config.yaml
num_hidden_layers: 13
hidden_size: 512
n_experts: 128
experts_per_token: 6
d_expert: 32
d_shared_expert: 128
hidden_act: "swiglu"
moe_layers: [0, 1, 2, 3, 4, 5, 6, 7, 8, 9, 10, 11, 12]
router_score: "softmax"
normalize_top_k: false
routed_scale: 5.2
balance_loss: 0.00725
balance_bias: false
router_noise: 0.3
router_cosine_scale: 20.0
init_std_router: 0.0192
lr_router: 0.00122
num_attention_heads: 8
num_key_value_heads: 2
head_dim: 64
vocab_size: 32768
norm: "rmsnorm"
norm_place: "pre"
norm_eps: 1e-05
positions: "rope"
rope_theta: 2020.0
rope_fraction: 1.0
qk_norm: false
attn_scale: 0.125
tie_word_embeddings: false
parallel_block: false
init: "uniform"
init_std_qkv: 0.023
init_std_o: 0.0
init_std_up: 0.023
init_std_down: 0.0
optimizer: "adamw"
learning_rate: 0.00087
lr_mult_o: 1.18
beta1: 0.9
beta2: 0.98
lr_head: 0.00519
max_grad_norm: 1.0
warmup_steps: 498
schedule: "wsd"
decay_fraction: 0.672
decay_shape: "linear"
final_lr_fraction: 0.1
batch_tokens: 131072
max_seq_len: 1024
doc_mask: true
z_loss: 0.0001
train_tokens: 613600000
max_steps: 4682
dataset: "wikipedia_en"
Below are experts of layer 8 (counted from 0) of a mixture-of-experts language model. Rows are named router (the router's row for the expert), down (a neuron's output weights, with its number) and show model dimensions 128-255. Each number is 200 + 40 x the weight over its row's rms, rounded and kept within 0 to 999.
After each expert's rows: a language model's description of what the expert responds to. This comes from a sample of Wikipedia text that the model never trained on.

# expert 18
router,215,189,257,210,210,123,228,225,241,203,237,203,226,167,204,198,271,216,220,145,145,181,192,220,104,185,190,189,259,158,193,167,132,192,140,274,203,205,165,247,207,175,167,185,243,171,165,165,178,117,246,211,281,222,156,202,163,190,234,139,187,178,175,242,235,258,212,162,192,214,269,208,253,241,215,218,111,113,220,190,222,166,166,156,221,219,230,189,175,219,229,168,251,132,189,235,251,177,201,219,228,153,186,226,197,297,173,200,265,209,180,231,228,229,165,213,206,214,207,190,164,179,197,123,196,204,280,247
down0,115,144,202,223,229,242,272,249,204,224,213,184,197,155,146,247,208,316,213,180,117,197,199,212,238,276,172,184,185,256,93,135,217,191,224,236,210,163,197,250,182,228,170,258,169,189,200,198,221,157,190,163,166,228,151,201,221,151,231,225,302,254,193,165,240,183,273,182,226,135,196,189,158,232,207,193,195,190,175,185,174,249,196,287,86,167,158,240,138,176,264,206,181,205,170,213,211,173,183,198,219,173,159,224,224,182,180,277,198,225,271,220,187,250,201,238,215,165,132,202,226,213,169,227,169,235,209,178
What it handles: First word of team, title, aircraft or brand names in sports and aviation text, like Super, Tag, Grand, Silver, Pittsburgh.

# expert 2
router,166,178,182,213,242,225,202,151,234,141,240,239,279,220,177,239,124,292,135,209,136,214,56,179,165,211,120,179,239,108,225,211,165,212,229,161,116,246,242,218,303,165,265,196,159,201,183,297,242,216,96,216,245,261,224,183,157,185,210,188,253,251,201,251,201,203,216,292,183,175,208,210,213,177,228,163,136,143,129,193,204,187,183,185,204,260,183,198,213,194,141,183,227,181,183,273,253,225,206,159,109,177,190,185,224,244,183,172,205,246,202,177,98,204,139,169,161,222,216,290,158,175,208,175,211,222,180,208
down0,259,203,149,241,194,154,215,231,209,227,191,235,151,201,176,212,154,204,231,234,193,232,206,146,228,260,268,206,176,225,171,157,179,265,197,277,254,201,144,179,175,191,267,205,226,256,223,259,243,244,218,209,194,190,223,202,160,203,163,212,133,106,236,186,165,159,241,209,211,154,169,206,202,222,189,246,237,297,126,254,193,299,220,196,244,187,181,184,202,144,245,140,157,203,236,157,177,240,151,272,271,205,236,174,116,177,268,234,115,179,169,195,147,244,226,202,257,239,227,235,217,205,224,120,199,179,191,225
What it handles: Words inside names of wars, regions and bodies after "the", such as Second World War, River Tyne, West, 19th century.

# expert 62
router,174,171,177,150,185,203,151,159,256,238,219,201,249,222,203,122,213,243,160,225,165,196,149,187,184,182,217,270,187,101,292,169,152,168,177,204,156,206,253,227,191,183,233,171,221,218,207,165,302,166,188,177,269,219,210,169,165,245,158,183,168,207,145,268,225,215,161,200,211,215,199,216,150,153,224,255,193,149,202,237,207,218,239,167,206,253,165,210,191,161,238,244,220,168,193,260,209,146,194,202,169,223,218,183,79,193,152,194,206,222,210,165,217,188,159,133,165,225,237,220,141,162,228,180,177,191,121,225
down0,215,167,192,217,232,183,195,142,180,195,206,215,263,177,130,224,235,192,287,233,172,235,160,182,189,214,154,238,226,152,218,104,202,184,225,172,235,187,214,199,209,157,186,207,208,264,189,236,176,158,147,189,250,182,223,213,208,245,215,199,189,241,236,185,202,150,284,220,152,135,148,174,130,201,143,225,212,183,186,216,237,221,240,198,218,196,224,213,221,236,213,182,224,131,227,231,163,233,195,235,208,164,220,207,197,300,292,280,253,207,159,152,237,191,190,238,184,146,155,166,106,217,216,154,190,231,240,156
What it handles: Nouns for records, lists and quantities after "the" or ordinals, such as List A, record, population, percentage, edition, quarter.

# expert 40
router,206,125,216,232,138,185,194,139,256,152,179,275,266,255,270,218,159,239,214,175,136,215,98,200,177,201,177,197,241,60,202,178,151,248,153,151,225,223,229,256,217,171,264,186,202,218,188,234,234,244,131,158,200,227,226,164,214,214,201,137,162,273,219,255,170,155,144,273,183,198,222,189,172,146,182,181,283,185,126,180,199,253,186,231,200,213,209,259,229,164,234,211,137,215,208,221,224,203,269,132,176,208,227,222,155,149,224,213,204,255,167,265,174,162,212,184,193,244,247,273,230,150,189,218,201,228,200,213
down0,220,177,236,234,198,217,147,272,206,164,199,178,146,209,315,150,181,168,187,254,202,257,113,173,191,168,194,145,211,111,226,207,223,281,174,213,172,224,168,259,326,181,223,191,181,178,240,205,187,239,192,211,159,195,207,203,182,216,151,186,203,264,226,305,164,200,158,237,187,168,183,149,157,211,200,190,300,204,165,191,220,258,210,254,262,223,284,175,283,153,253,208,211,155,115,192,147,178,258,182,197,194,217,164,203,165,217,204,232,143,177,181,210,218,160,113,225,188,253,242,197,273,163,211,198,196,255,125
What it handles: Abstract nouns following "the" and usually followed by "of", such as control, development, death, lack, creation, presence.

# expert 42
router,216,197,226,149,186,189,216,214,249,206,186,160,210,208,167,179,268,170,238,201,202,219,155,239,198,183,190,162,220,242,202,231,250,198,196,258,237,251,248,242,166,231,198,188,209,197,238,186,225,175,240,218,211,128,187,232,167,238,225,230,236,200,164,166,165,206,191,250,255,192,231,167,268,203,164,142,191,215,248,156,168,206,242,197,202,171,139,185,139,156,217,186,224,241,245,150,154,179,201,168,182,200,189,201,236,209,306,198,210,191,255,180,202,157,149,193,250,106,192,185,212,319,238,204,151,248,245,257
down0,181,256,213,151,196,149,182,190,278,228,256,157,259,149,201,186,166,177,237,217,138,165,207,235,178,163,187,254,125,194,211,232,148,206,213,193,232,151,175,238,183,214,250,257,229,134,202,228,248,175,171,197,203,199,207,189,242,184,218,178,201,189,210,174,230,156,164,140,216,189,190,208,191,163,212,260,199,139,220,247,191,267,197,280,191,201,280,233,138,217,107,184,129,266,149,220,202,234,272,185,210,215,251,209,156,125,174,174,168,220,233,189,232,204,193,295,134,230,178,133,199,120,229,154,228,150,211,126
What it handles: Main verbs right after a subject, especially was, is, had, took, taking, served, wrote, often following he or she in biographies.